python train.py --d_expert=96 --d_shared_expert=0 --router_score="softmax" --routed_scale=1.5 --balance_loss=0.0178 --balance_bias=false --router_z_loss=0.001 --tie_embeddings=false --beta2=0.98 --batch_tokens=32768 --seq_len=256 --steps=11493 --dataset="wikipedia_en"
Below are experts of layer 14 (counted from 0) of a mixture-of-experts language model. Rows are named router (the router's row for the expert), up (a neuron's input weights, with its number), down (a neuron's output weights, with its number) and show model dimensions 0-127. Each number is 500 + 40 x the weight over its row's rms, rounded and kept within 0 to 999. Numbers have three digits each.
After each expert's rows: "comes before" lists some tokens at least twice as common just after its tokens as in all text; "comes after" lists some tokens at least twice as common just before its tokens as in all text. This comes from a sample of Wikipedia text that the model never trained on. Tokens count by the router's weight.

# expert 27
router:492527475545464532477536491508467525509474475502573509476453582519544541457453447547518467493529557480539523522523473506446559470458460536498482477532557541488447413494447470591515557476560469530456490517574520458465486480445514452483519455558463448458517555516469487519447483471444554557498575509468498491418476458508555544453487515441509512455601532558526509451532461451501524557541
up10:553564557484546521491528545510522547588515443559582478420530495453480503506497457524570513546589429422482537545473498528505458498427501572417530485508456488521448481502526521447452537448456509459583492490515430516465518541457490522477495547541555481446524499467545413528483475481502459440568547448502486509505449497510552454484491475518528577460483532500508509461512490466519500466524
down10:560480480478531541503440571535483466440515494407553492551496507533484524459441539455494443517518538500527562506465438510504498484522492474457553458519460507453527503526464507486483492514534426541536549524508405567555482552529477482474500461523434535530502490486515490524533502490540490464440444523566540560527464494461467491480421443422461529490605514461448532425587437528526537521468
up11:466490455537482476496445475531456342451508495518478480544476549522505502563556524500461464472509548516523483533521555573474498479506458528495542486458515506459515619468430551532508479483546515470488554508379521568529506526552426512498467518487442518529495549449496445469497472471459536505486461470512530547522544443547492574511509492522555505477530476444467504482446487501411481542460
down11:491439494510535527470405551568485544475462504459545493523485419486530485469496550448463531542480411498533498544435551487491487528463485518464535453519600511524496464564509488550486492539472609468475464477493515448491482526501484474487439382514605452517521511513508533462484569554560446496455545510483482520457523533494527491471511494513481606447534518460533482507503551446539484505490
up12:500513450538445516517457492508540547471513466530503495500471509484530547457469463513491556507550497479508509459547509497422590530472431474468439446534548453452425497595506489499477485538435545493568487497527513511595432561551435487583551526516439500478505502480563579595497565537496423485458520531477541497524529461502460464465479532545510487472531538452496477557519513554484450472484
down12:405539516542527538515451500532539543474451455508506537490424504527500503521479491475490512545473492464570544509407488496545419505514497555518503542485531586466622470494611546493505510514546518501534561485495461530470513494458523527459493383453492403502519511507510432493509521533447539467475546488488531493458476473596496479437489467498524528505409485568506530517460499527516502504502
up13:460480460462534454542555510526505506490406433461507480497528524411511510515514515492480485528458538448544497537529457503500546454529501505517510455509563464464499519461516466523524522471503467589466589564500466577523616472490482479590563507486514479454622474504506565508464541493469420521515445455511384488500509488504498572476449516531476535476465495544531456534476504495538524514504
down13:508430565431452490462498476540567546439563472497494522534511540519504491529452550467565478504535450483509510481532550503491473539520524498511402557458493455560453517477451465571523484485430509470528481513510573499412471577505562552470504455437534488479436456413528498490447473483519558495442495505537485492493531464513532503496487490511623507511575484440555488467482478463446513483454
up14:442463531578433494494415514499505500558487470533559484522502517487542508429529459531466442526526545449500543588493504459562515482438466479490510517526523594532514436490486517508509520537488474438515428577526529497455504523531456476481532547480537424510512451550437476437501564484514448480540505560497516503463488485527519473494521551450494470443581498487492524469489520404369495503488
down14:416429469454513528450520546537529523556554527444487466570495519534520524504499479446497443496529478522573504524516481511510565551490475585456496544488473461523479575517498452472488543532471420588477530566476561478493477475478505461470509452560544486520528546554442522530517520537538541508501511557525526554451472485482488465565472394492432503606504514454527479521524478473472510495415
up15:559486559499489441528472504645534444586496496473445506500541524438551532530544527502518447482469548525479489456537563474432544500493414523503438472543537532519503489427481461505531502524475492521491520510537544518425434560554577537410499479534502403443451495451512516573441532467480462488486528461468504479489449542466566489501495497468484536509499478501497482507521469497561482512533
down15:533436439470560495491413456522504545542537512426454534451487573510492448482530559456539477501550461532460516465449497503550538483470417489542489468447567545552456474482454503512522496466471459533567482507521567466550511460507561544452454401496498511458490473521459571526513527510460487551541521484533507480502419516494573523519465528494438547467575574476525481509501508486570559502538
up16:496503555469503501535510522543544433523457512469438501403468546456521495465527519541476453551470531488444495525584589504477560460530506529453373446509493493431465485459517518455471497485439539522450508439593541530509574569467543534498470503513491485495460447560523540536557536434464481505498449532493551475492556499486534438455510524458500484502429519471463532460549506480445478498515
down16:492495535545520500516500459537487471531469509528538454453490549586472509535546472533553466488462521538496513502478469540546489474535489476564527439462611481535484505524499519481538494411542518497499563513589505488531518487426488487440608360478534409537452515577441460513526546514454512512560485482505514502503494544471493527516507422503532611472519476473545500486523495506517503542501
up17:483528509500521497533525574516508472519500430572503525577483586426499518454464527611517572498422556515538496536518492438434513546483515534498472532521504526509583411469468488547490461523503471460447513435487465471487524511534464541578493517533511526476485542480484460533506522476542548459453539423473483490455562509510536544496571509501476451425537552514575547467540519503495450547461
down17:502555497558565467490507497515465532528510508513500537502495451539459522590523406578475575532532490519470445442508445542531496543557501500544534439546522434494468582513478510518463437545470540509540478515516541565495526442496464480554508472499503416514492465514515556509480571542438566547536553486560453540529530502503498493509472569473479509528415524577518531455482462527475401500511
comes before: "\n", "|", " ", " The", ":", " He"
comes after: " |", " ", ")", "\"", ";", " Nominated"

# expert 15
router:433516486526454497477578505517466473508470520520506489454430583474453476507527458503525509501513483535548565493499505458458560444500444497468517458532496538517485524480453441539664502475532488540440469568474508472499415416492577473457521495548484474435534535498482486520457496491509508505550504522419505454455459471538480455466513467439539587424504480469479467475512447485506515559528
up7:513511550493433535491565479440483478468469434485579449450490430485528406419491485530511584510602510491489503516493515456449456522486524502563514564473498499469446502473495475540453503470417430510551489455407495582497528535472464510481487499503529483535548494545512500497545506529465471539473481515457499498497617452481500460532540558523530541540422434523499522477521524487483512570475
down7:450478501439492508521476569483435487591423537504592550509496525517525533463428470509504473499480482505537504496512482480533564406422552585527574502473460442482513512534527623506463517548525530455395493540519458504572548518500496580489515479446505543464512519481511512494501528507571572492516534491495466506555568477487531512492465478499506486509507482495493458525504473601492464454515
up8:477426587500537538502494521552462484489411490541520478469516457474539486499421426545508415528570504555524455503545485474566460553506501459532434582466505506502507459454542507545515502530495524528459518498598496524478544477500448461523575564527480421450511520487470457486492473479469549460539486522469447519501489523527505522486545529524522504423573587504454564524484441442534487496452
down8:514477463576504485505500521489486476575523479490531530565511546492468453504441423574541526537529517510527517475475572465482494518523519503465491510557547446464532505574467509461503478419498550442563555501473577504416493507549458511449571550416490528544508493482540509557496476499440520443501551503455481499420558515501546515475516555475472463500463550442564465462497550557521486421431
up9:562482522486492405434520542473557512553457524470488564516534487487606542496460453462516496468464519528627455560469513457469434540482536518559490532518472471513504465448521456512491541469489536467524516526470553464497531512566531531529567510487484451509478554475457471513450475601425517545511528494457513485457565559487512514507474435484449524496538588516485518480525554418511466499483
down9:466509589552443483561524483615550558496479541556433535520586539504483520500483495450508552436483488442469419438525502507466531577541440506506464554508474460508478556513506539532570478497535513543501514490516436482504492509538488531445488518484475494478428507464524479455512494517549513508487519477512451584567486382524514430520525558476499513509520558533521438478492504550477449530548
up10:564485502441458531419470561490487493464489517496556428537426487465442469500555518480516501515508476506507481459445476503524490490571476482445425505495583534386520440477501479587551499438534443535459590484495551466499537458518474518529506514491562537462470541478521491482535505524484494500489515488432428501484469522478509530528469472483504534425437512557411508531555497401522457544494
down10:531545566460495499560447440484591468472511513521494506498511583457518546534512574548512550497467521561525491514505512503543476522494523532615555538448540501504474499520534480497489530472460471642545480527465480597481509493531548469414472487522507571488489506495483471499539512433523424472496558533491525489525559514572513540513552456433474430479476465521488453515479532481522458555523
up11:515476494482457547529478476485504507490500498457481467483495445543513503483476476517463475508445463493507553553477441492468535503510519560479472524541526525516528511458497505479556551452430504522520455532458540512431422460530465491522421506527535406511479460474496495443372486513492427475493487496504524428469475506500551542515383454567488474552446488488608431429569442508535546520452
down11:510531616454496464447509514521542488467510500447523456505446543523474537465533498487494475488518530494495429429463493524535501527527511478461522511563428552459419519535486491499560552531499545515547463487544516541542499455505492494535472426472482498573555519534521465526493508556450462470590481532547494513485538584455628487496513513524538558418510515493593442539496438537519454515501
up12:600553500416550482522480406494528513490519519517495471498540460518560512495489512510467528511548503431469441480514491511527505565523553495556498517463506492439529495536543519492379488511433527486484509496531479506507568534508520518535492449456491521518494474502523521519526447489490466520430463511603419507522577505461452547561480514590421382543502532510541519481469554528481440477483
down12:485518511476517496492503503633490489459486506491490504499527521504507478495498476508538507530520482480497505505511521506469497521480504517507520507489322711495488468513471487513506535499501476517476512504499507481516490493505561469481492254512516497526525509490494490525509513478471499523500523496538504505520480501487514476503497494487520611481506482525479519518506485496517524496475
up13:482530443487485441527466487505480476543474516568496473410490486519488421582392532499517473521541493499528542530531449495480476504503495552555520523491503505531500507474516484515484560627495448534541507561428508492510592514440491470452523511516534464544494541505482392456598473444451510545515509521486490614514447523525493484511485489470489443431467490475564540487481521513529445495477
down13:484497514528526500463522545435484476492561518457496491469489529463464519462451471518465506517475511453479542504463506462497505518562507536462519436526602409574475574497495520523470500560510512581534561498495519483468464528415472546459510628512482499474464496511533523570558446565444510477448456532455504477478458529456495440532518476583532426443445512490478547532466498430552547503495
up14:516471529560472455512529492507512409441507435452493564581516516445592506510474538549511500504500449520457538503550536397469526490491511469497526511418526513543484550466468507543525552482521453544484463444510477523516448447528457495498511539489475493524571423491478507486425566514491476463442451557445485529447455446474421481492469500408537515553478449511539511428448480504480514554521
down14:485519503505411484478449537491541505526483553537573498433503465535517518493503435465482554475521459507400466511436560447486489523448520540526481526515437560524533468496514522527469522512503425433511450525484469484443577536518549493492469484520497530478586478461448482490481459477440565452533498536408595512420530522558487546490532484538475527547507541502479544478513529491590515414507
comes before: " |", "|", "0", "3", "9", "6"
comes after: " |", " P", " M", " T", " B", " C"

# expert 2
router:525531505529508466489547557423490475457481536458553487459467497449566462549493471543552504514525453575509515511507444425463527538499454531511526454543495516453483444506470485550426524420530464483473486503514527433450508462590455462466508461549469476462515546537412466543501521466460589566482534522429478525481507451532483507469501547503520444489568531590549465506528462453523558513448
up10:505552485503500464485526511451500446524475501471535518532488524475480490564415516529524405507521481493508490529460415461506510450503461585517458521439467565576445451466502437478404466494523524512530452499562487459469539461550495486521445560533475451452468544504457485480524517469517490539456545449460478497491453450435535577505564468511484444475606559584440498533476503527526526489475
down10:520463490477458507468489508447449523572519447519484485576494531472456508439468468535446465518543498543485562468562498569526559449555532537505530471514591400500530537546490492506560539522500498491480465500505561530564541440474443426505571627529536499499543467493491568501500511512454537470514501573525487533446451508481449434549560456532501512574521535523512522526473495546524510488477
up11:498500517496460472493421490518499490520489507509510522379473519568474469540479453541509508529519523551553471443561439525502551505556474497562524475539466465523463504576485506489471442468394491532480526473520465488473432530502455489517496457494502525481463478556461489624566528465523534458516502476528516460489523488483509539392383573496551482501564483450466518429532528452478476518494
down11:507484546458511460516526548608381459581457517470470509508531469514536475417503472472483516559432522496523514467506500468434478515561484473541458452480407579542540480482527517511581532516516486529476501506499528522398493513553530514538522382493532505531467503511517513549504533500548468477464500517558548479522528512572479485517480538447386438532496501491500512475482542506491481448522
up12:480468512549531428458525491520494474467547525498495435441489517518461502509507477468560572558486492488515510505458474500436541526501447559562518500505467417450466481545527540472523600468518546482502438548553546451473537517523544511482472533500570490441534487508496593559452460522510470400484501488518471557471500507459440513500524509582417525455521475439562554426510476460575510507478
down12:516468473457478457462490476544597529441461454501448484547464443519461516539484615472537532485475453460496432503506492500522567523529521537486510497524459518576581457507466505512471527432553482506551477521523498481520481495504568481514510451482480524496490562504544541519528508477483457473549530430599528501551492438522482586565563473439511546450523419491441417496541501480470488548535
up13:535516617482535482459480502418519432529542567421494534512488451474521483464548502523541438537496478416508494431511502531428508518476460560533565526506518453462537513520490555512422484441538422503492533550553555540514503455480454481502429500514523512482474527464481470534570543479491524510415530496449482472466492501503419587515501524487498437528459454517463508537488457470519526534584
down13:508429511536474489444446498444501482537443464414533471482420508502409516569462533545532404549466440485508457471470532430516437552523457509466539518517542460507489517492500485441486464520498530498477516521455495514473461503508567564435523580431549561531470515470530543449513545466484527502523482485507516395493573470528501454491523459430532525409511500468454511523508532473513461450491
up14:457486484508537545503528546493457532499445506455499498481441539557489513569514514563566568546500444587550465561494456471510580495474524553527497509524482557447512532482543486509547559521587491507538487475584550424476463475483569566509465480503524511482568509584503552431528542570470524538458501533504476516484557489514460544489434575480512530455483543582502561478497479500481526477524
down14:494493510536433481450506474479492494462427477525545480506488514517483563437483566549524430470474458403494515462505532540543415495529413487469513497471539440493473544439514406492444465489419491533484505476508466498527537581523575506513543584525549511520502514484515527511486538535464511511509485533561503476499494481445521454496544441496467441426522595429520464487551472485486418519442
up15:479482474478544491440469473554503514447496483505537456461533485503476485547548475569504535492590547541519482485486460545522536543406478516572417465482508423420474533503509555500522571493402472555521470495530571375538483482513528510480492546515464477460463514546473416518480486518497502536474550464505473561497496476490526479485486526510511563506590532576530491532471554516476468421490
down15:456525503546502489586551511461539482436493449566532534554445498468458537479529526452514462524481527519518521433411510502475491418499461523470526515476517454543556450457472425532494414496507518405505433455535461511580566506542429548474507517548509540492508542511559559487581513486501509484555515523509531538429508489500512479549519445516534526457486453553525441439422493504462493521523
up16:522484529540486505539533550496523541486486538563510504459458443471516489536381520476486454470478491541539513533480458496533528541491505517568553523547549514482585438565519525475521559499545458573424493517529535486431530532535414464602457508453512501459546466462435452483523472457505506467511504446468431502499488536559452533556510493525553565509492510525500568462488493454560539581481
down16:483546554460442508553470498579433555505559461491542444485493510514511492503463511525597577498506490459538526474468518518561455518465421456471485469505450564521543500566483522543526513501505438451558464496584457461517510506494553486447547551492543471491507472468540556482494535509507495506580523523627578485521491544451451493483450541462504554519560470493483479476571466552549495470473
up17:483535484559518527498452530519477450452524435538567415513505555448480434477553492470539496465513441439447533526525496519465505516545489505519461450482577476479551522501530435536508508493503498506530466469420479560508509494492479505555492484513414417486489555520524474484493515465372590494478517521517406504529489439516418537456451533469580454495536433483495535488492487483525474440540
down17:454521446489511515507480432541423572461450470511506465571492517497463460555392475560480463509501465473415439490488504489479492545510501498495439535457536468481491487494413425522502487468545455532566534497561496490489465505590524494487489548456537542425436468478524463458509521527412510524512583512586478485529514469527554472584536488463502463495501459523487539499468419524478491470459
comes before: "-", ",", ":", ")", "–", " of"
comes after: "-", " a", " the", " (", " in", " In"

# expert 10
router:507529520537520558460500566504515506476453474513526460500485558543419520528459468605542467530469521530513559504506486499456509413506451497557464463530554492483506479548464460532440557570491470482441486531435567486465484551439556428512486512594490472476520531542467494563441502443461451553521550480442502452438504454579543527486448487474560493484500484535501496448568463467463531517514
up23:494530533469433455535488595519505498497577509496506455529509523554534483509478487559503581545501435471534541485519532503506584440452526483518498460582519510484539520472412496514438530526490562550487382487558487559522537535525435515542484439515484534534585510500511523490470514495567552439534490553491543495497545549543503533476480442430517498499468520510466451429408516487472485463486
down23:530548518452489522519541490583460440495446532481506502489532510411497519506473518428481472515470450550506504521510506536546480558537500544506501534512428555502441473494563516495467483406501399485503497507452538532510509534466523455491576422535499502508448487505510517463549428460473484470455527490396456441520598448495484521539510512450419458474486452524508424527456516463538467578498
up24:471585539510534482456531490541462479518444523396466486484486511495507465573492463601533505493466543516508517567462443514522489452461508464462494507478454443560499574553461429509515527466469401508465565486555480540552507539476498476482514534476462475578511470552550474519522503463498416477575542471470458565476447517549505540485467560509451492526471497477512473486601475465498473455538
down24:531491513508467502562516469419578514528478449537459547533596500535463523448458591574474524546517499553516507471486500479490475489494478504468460475489484425493475454511472481526470512528534508442516527402505522530477497513507523514487397604496517540543528443519519490521529425448546491533463523467513519548544559505440387454501452436507503480562464478505462551568527468496541474468465
up25:506457470514475501491470476498431465482475538597537584452451518449602488525512572582493521512569557527441453462492438553537532513508543469447477512531514539455446467519514483493522510442496553503493519478490441575511524424452512525513539453438530445517514520512476455501474475581472522504455501469540518469532515509452417496494423529443512559530549522487557556510525465462550453529519
down25:536516517520525478557523553597481499445488489500572467503493556486524520513473485488498505519467442460456522464469502486519478557499486473520515526518523668483454463456498531527500517522500515507500490473563480470509473541437582518519474301546526533472519482462493475522514544466526477495493539472541451495533507508469489458550518468528454607459503510506484433498453468528511469541515
up26:513497425480531517470447468484428488481537481535540559531486487478497395520482431553531460509500495555522480436472529477503442541547443535439484521490455564469486531607467421520473526560481491469508415446511482509547467436473551534467539489527562468496556504487528516453469480493425455534513565505447502525444486461497441555499481557502491430497540504474518551511605478506528488468508
down26:490515471440513457472534566516456433533543445498498483551458495434499427510506483454493463545510492470496455443439553438492418455503486434517504492484498540514482569516517518480619565489544509451532452546492561512503473429530491520450542480515476526464525450481542528436520469531535502458542521471396532454474451478506514498492408457486444461452499466561512479591499457532458524505508
up27:520432461575466494450525487465552518535426411518525479478545458523467422480524553503538518536462411471530592503521527488482514446514539496481529463519422512521458503476457456393544507519540431517472527514469505543495562541579445539506515501454477532483495513499479498541473552451477511449544494500497476477516502486494412480475399490516520508460500456403511409503524519492447518499466
down27:457541532498533480530407502510473523459533403503528515452518455514526468500390440461462512487438591530492501492536546527552558619500457501512549467462457523449498534522515496472476438532508493434456518489494486574563561564514490484527497445535461534502474486471561458525569463492483529489499495489510461519488517501507485517500472516549535511514545477531532549500564474474626515570551
up28:490545523493479458468541532468565516427498457440481504490487502563538566530489495544485535491558473445510497610510551454564532624478516506432488491564538455524468521473532573544538505462503553450482446494566540483491514508492486545550496504504488473487473499488508506526534509570594554487493532537515520566548538430570476574505501542454481470505455465482475503401520501527508484434515
down28:510471528549527461544548486642450498437577484503509477502433544530482519483498491533485511527529470496525500505519531511532542506513499518570542483492431576497422517523524475495508495495484441524520531581435568448460546525516482497520545383523516446498448553519411494478494469523536503454498518501585504497487448479470507511513457508491502583503521512550481565526501419413499473501571
up29:515486575445511542482548425512442491459518491522573429478546490511515541456468464468458516409495448494503509541530537498523481554512505518438397512467480469541456553491547567538443481501507503480504451494522551404561445544485503504459505432425538502490475517465506504550525532480438553471471434453498450538477539492409427490479553495475455524506563496480570503480510484457486460495557
down29:508480504524565503488518497571517522424463493500522451484545469527473482554537543550539533551548482517486459540490484449504550496493506521501514501568505576497495455495491484478510529453576575591543468546486456448438558552405485464448556388473527457474478521524523433482444510512520470501516535467543494542531459487545565452500540508482555633490482498525487475466564455469478520500505
up30:512565504515512511454496496483530547451492473515460540457491554490507472515479453547567489486468451511476457627586548513554498433531515482533542458525618573469464550564467503547436506498525462511457482531554526514521485463474546470483494427540487537514568539556529497568476431471504495516568510479463503473508511460459485550530429500549527495473565519485515505487447459495428579484522
down30:472523565536538529539502480571472522468525492489524452458569474495470521550556536549452495497440471492498508523530517518467509458482420525518499404512482606457462521499494506519471561560551483530470501522476457470447551488526509486536570394528433532493478574493478552557524503458423499544515579487483450506471513415471452493542517491529543619527545493499465487468496517459488519522550
comes before: " |", ";", "\n", ")", "–", "|"
comes after: " |", "–", ";", " (", "6", "0"

# expert 24
router:474496513527505451490597513495485456462441507510541491474449565487467586583439467519556491517537521531498501526492480503482498505454461526579397474486545566503454455574437468535478500501524486532451534588548549478482491561485555462472537443537457444456543555537544523540509536464467428507569543524443491474434504465547527544475476497479517572455520518435512476484517472450476510510502
up7:567464511498518480524410445509494526443535534542485544482522516583509484485512509531537469542572475478505486540525545538455560523543550478458468484506481571502480529535514530445518495524538515543498491541476489480484467457467541544416532534482622447557513472463534499444563554529539522476416531492483433538450510482548472474535511441488533461554424523535478561470541462504414455433490
down7:439532480543475534460449535570548485501455482539453502538466482492562484522496516451495414502467447427449506489422555486495514562499460542493456507484357570533492468506470457529507446514442519552423488496529530514474505518484591510529471365505455475460500483542476453529477504472475553534516494474456484518565505497459480466504516526440483556513573492522525503438476477518530515515456
up8:515458518547576486521482503431486464574518496495478466487530581487546528452425543491469570483579588574486520526535444549494563546509488601499461524446524544585519521491516518513514487493541522494530466475486503526570525448477513525582481468527523492507587531516488534492511505475498438513447440467494464443515533501445450505498534520427469436460504506558565481448517501495533494485587
down8:543498443437558456515476432482423579551465572470552503499556465457528494506505515501516497538539469542431502507496572470521466507490490452458495477570443458493519528545521515524506480452463463527390466564455515559516469544474552491482511421456511463509500555449495514453449564449476466502533489439517504515525502437572592481608467492505499498505494477560478490490418512503510473510521
up9:523472578578469509446508577435434453522442473558533507461536497532471453522420421505498453527524483545481503595491473459479553488537481454505507472564516496457526495551550496484533463556575514514518528541484467501487502437482470526452423556457467473563536504526487572531503516540504491489533485459506475524488492548489524470480470514542453537465515524581488391421550444478511525449521
down9:431551466503463501486504479592499510538449504529517482524469577447440491531496510509498504507479538491446525456497512466457523503516541558470394484487489522459540486431513553456466474545473443486566506547511484507493488502415577551467519460502505493532487446420556524434466555492493562512532517466621480546556479480497450513527514467500529462535448479519512553561517504451460519609552
up10:585474510486479448413504461524523399510480518535498524391515478491513453507485559552450510523552496445515511493508546454600458517426502467526541467520519555465499522480521432486431563560580546515505510513468500456450483426538550536518463526485494477554509462526470506512451465489512475477488506544499461509493508437493513506432515523477577540430481577507535426499496533455517575542493
down10:512547523484527498495472513635536508559537481507526458524486528532513532493488461531424539476465516499546546483470403516487450523491490553556470478505397627510491463494497487508523542488504481521530455499505516471456521450473533462518542378530513491429458541474440487498561427446533483551510488569515531513451485518509499498558511521448461581520532523533533510515491501549454465575514
up11:540519534479472536505593537515529471504555508495464443458517488472533519605471562554491436553472563494465492529467495553517469513463500461471492513521567527464566504474576539528553483510520458492479491538568485550494532481357539509520420492515547518490462488534432502478502429481501518524473543462471411502502524503438511454503483526540555534536511460433541504449479492514527594548517
down11:534482493501550489476486529506509475480468494516545521572491545503483497450502461457523582471540514556473623443509452424518497557527451505492525497533452486547421505473510494544545507524511462486573490529541493506594484491582484435514437483521444489523490544496523521516475480567476472402520576538562510500495453561466443485523516493484471511445572501545478550393484470538499488500426
up12:504521446496479544445498575559494610518543488449494485532377539497484475519556499478543475520495493474479561535546477474469538519463545447507523507489556581592513443491516536474518474452512474495443522539498488412497494493574530485575477538431493500454471457473510516490463447396495509476510534389473478488510473514513461569482547491500524465488561521492464489495448536475484542454544
down12:508593431461473514507470465558418498543513485468468500448473476557487512440474475475521503436525491469517504524478404543516524502493454507500507518572414538535545517436465474526486497533455515515490467526479549461493529449519584531534512413504580500516443453544447515487425517515497502450502458502535511512547499528594573523558577464505510551435522560450458494496536486481482477560446
up13:460436518550443538506501512504518512550448471481483533432490498511567490448512459542512409502596460446473541485458496498539421491473520525564523541549494484553527559491465498527467475575504560467489504543485532480525509446518478491452417484516558493507514516444508502442545521532441537525466580581504496569416550497491535544413498491467512518482460590468497504525479471472433565494493
down13:485561460543545470487471527552517499421484511574465402514506543516451512522490486466438550483482496471557557492533447528408543580537489474468511518388417530467463495516558530469496498435504518541446516502437445484495483564442475501548554404518486493458473483502517543566557493479537545520537477464455466529570484556485506506482528501538475534509545519538471563496516516521558481534514
up14:477514478528482474574407442481497527503489438497486477458456483476450474414474503511600533514470529460471518572509447463446455435435526557506452478435497468575493532464485478516474507555481488484497538554454440491463539501457473524527455504516453492512524458446520505530501490461519438548478465500488440490453486523492502591446446468496442505539413482497524449424482554434463563440494
down14:511553535525409562540521554458497473511467493510545519529530506506541485427415497507464491533468501482491431521492515548572476447513483515533524506487496471556470533549516474547553517484520438486493491436525513553512514604502488432529538519484543479506541479536491487431514454423519492534593518466472476519469497501487454448561604417497531556536516491580552529484559528446498427532543
comes before: " of", " in", " States", " and", " was", "born"
comes after: " the", ",", " of", " a", " =", " and"

# expert 20
router:569530479497459516474517530415489484439480486492501503472470523489557504498513524478545494609536506550551499490511461501458520454471501550555507486540498494595462448573422452556491501456492457507447482518544540496506477528492499489460487475613480473471496545497447513562461473491433438557485530479378495464451485520546512519487424598438480557520506490552539518485514510508476552523552
up7:405497491479566485570465539535523536472481544503516498499491568532456487514548564525460436473517549526496508484405495439513405549481483517462471560490507461516379374504567511492503476470528501487515445494507547444507497462471505459480454433456515490543535590509449475550470508450458546557474544536505532480461546489496502521526424537527507464481547550500488534525487463492521507486459
down7:533550524513421511538498469518547432571498471483488450500555533472495475518492490503555490606521567506501552505509520470416498458508451572549494454589470550484529534527458526551554490488457480458444469510540499500535487552547497436517451557521441532481521409607493541581512538481492476515463527501508497512533507491579483553527510445534469522553491512507505430476562555559493535500521
up8:457551458535460506419411498492548507505484507526526420476506484491497454454540552505519485459449554521454482514471529566497536484446500477525466497523495500527556522490450490453484542494444480536413491497548598524498470499491474553491511394464491493496498530595541450469524476533513511531488529459548431409509469528518569567490551455509560538516498464401509482488525504403466457492528
down8:504514536496488487477532484569476537552518534485560467452415472539503449488526527511485487555520496491532440489514456509444541510482500503560519470578440530458519511524483554517518402423547439523543431437486478498515542495457459479458481549516507490446460513449474495522536533489497492565535494469535487527481473545530463493515511579431524534452421477540544546410540555613461430501453
up9:484546482517523560505445539546479535513451495547563494537481525536480550451452528581484532497613543493463464583538519493551429506557499532533534457497503460514436420556519561472585524530516494523478474527470489504518496466438510486515509491501477497480482506453481481469583511541517518525499473562486465545512515456486484469525518583510510444458654425468445463500504518489501468512439
down9:496546547480514407452537524542533458538481495508543505469482420575494490514495484513488488501538575478486486456435478493475476572490419572495573430589468527541457500399472537546547484457436489463503526512496452506488564550482493521466441413478455476474494497478475539491456489426495485494472404476437522508478513491467508506530490486539497546530507505596513413459471497488504480550527
up10:507491556486487479543608511513437443478489488531535504500471442474477474487430521535465438489569503512489543436559551529561489412502482454505423420528446435526513459542451512532476506505473506520572477483553496504480475492481458495582488450545478460549523506474469516553483527551509493531453480507444464538496557492520411478511418416549484454477449475602493488520553527504500521504525
down10:593512537513579447431549504451514510489492434490446500554551447470499542575524526465510430488527524501520472494527486443513359548470531643474446449517495437458519500493476558452601531498540513543541454501465547541481475494460526517556543529477450514491511534496491574559582533490517449539495481499534509513494544526511537469499472525495513489500533530494504514469527480491520477479492
up11:492553486566466368481506451480548458465441526521480535505513435461462553400475551420523519599488525530485525417560488491476552563519457506498497481473536543497460537502456443477494488500545495542520441491431508501483554507501445488516454456479496481514519525499543461590438424518503511538491536499506547447523508505484543501464397423504483544481520450491503522551532482531516515491474
down11:424466545491523522453516462606551582435503472504431572522501462514469537464463490472449512486504477542532494564508502473466462478489513524518483529479445511474519492466504405564468500497487476554539467557483521446546506518417527479506495413420526568518458516511460475503540518542529566451539485504463528543524482418473496547528497564466604548432555487493510503481526440503487475544524
up12:487502501445447502467521497543521481579471518496516475539461542461472517578476514478482524482560534519444505535547502487504525540464488533488436455459533497484571570508489536514596425534514497438474478627487475548514523442530546492506441471424456480454583483516493440449520450485550515540418476479470513516457460471502540534505578451506505474520496540555492570551470461447433536522492
down12:506535492430492398488428455590534519439495495559501463497508570489494615495495478442483497448542505524577494500479478441527527526540468490557493510540380607548476483516483475481486562468461503586487490456492493529465540530510535473494538485500444431449514524575544511555484512490549448491489496469557462582496482553489490521484455533540525514510498502563481501495544476534528509497478
up13:444493461489466548504498494451557470476511473472518508515418498526560495436464558480520531478534536464531530490450487449455524466455475495511484482509525495547439505449503493514443533478512503433511503477538577451502435548582401532538502475488473521530472474539469529533477472562554462564604490551442513492448428488492442507504563502498489572449485542632547530521528504516520536559514
down13:605506492520489479530490493432537548517503545453472500512507445426530433557508523519490524506560568561539538541467466583468466531452557488473468498529557448470569470519520512503504478513544461529468485502461460521508490494461503525494487580585554423583525555556569451465527483502551527504478554541440538496461507508498474439434458555539473471568440518494525506557459514449485531487474
up14:517446500572484565459491567424448513507459468547493498536532443471456539508477545488520527563488468571599489591570473539507527420559503508500523512462477511508550523452493427512418495506508472474446478518412457459500524442520435441516494485511495522516545475485472470486481432440421479565457519508543473483524541492531507466500445535521515471526552510581515436523568482499532503468519
down14:485545551528487506490518565506494465501483484522565479484516477447434496518553531461489491478452468569520484458549464483517475544471496433471559486486457551492549460455496503546448495519496495556527417589531531539472451411492476488495511477443531539477485484587482487473521429509495474499457449508519445508476448441500437563408541502495399572484502478428543442470431567464468525489473
comes before: "==", "The", "===", ":", "In", "="
comes after: "\n", "==", "-", " (", "===", " \""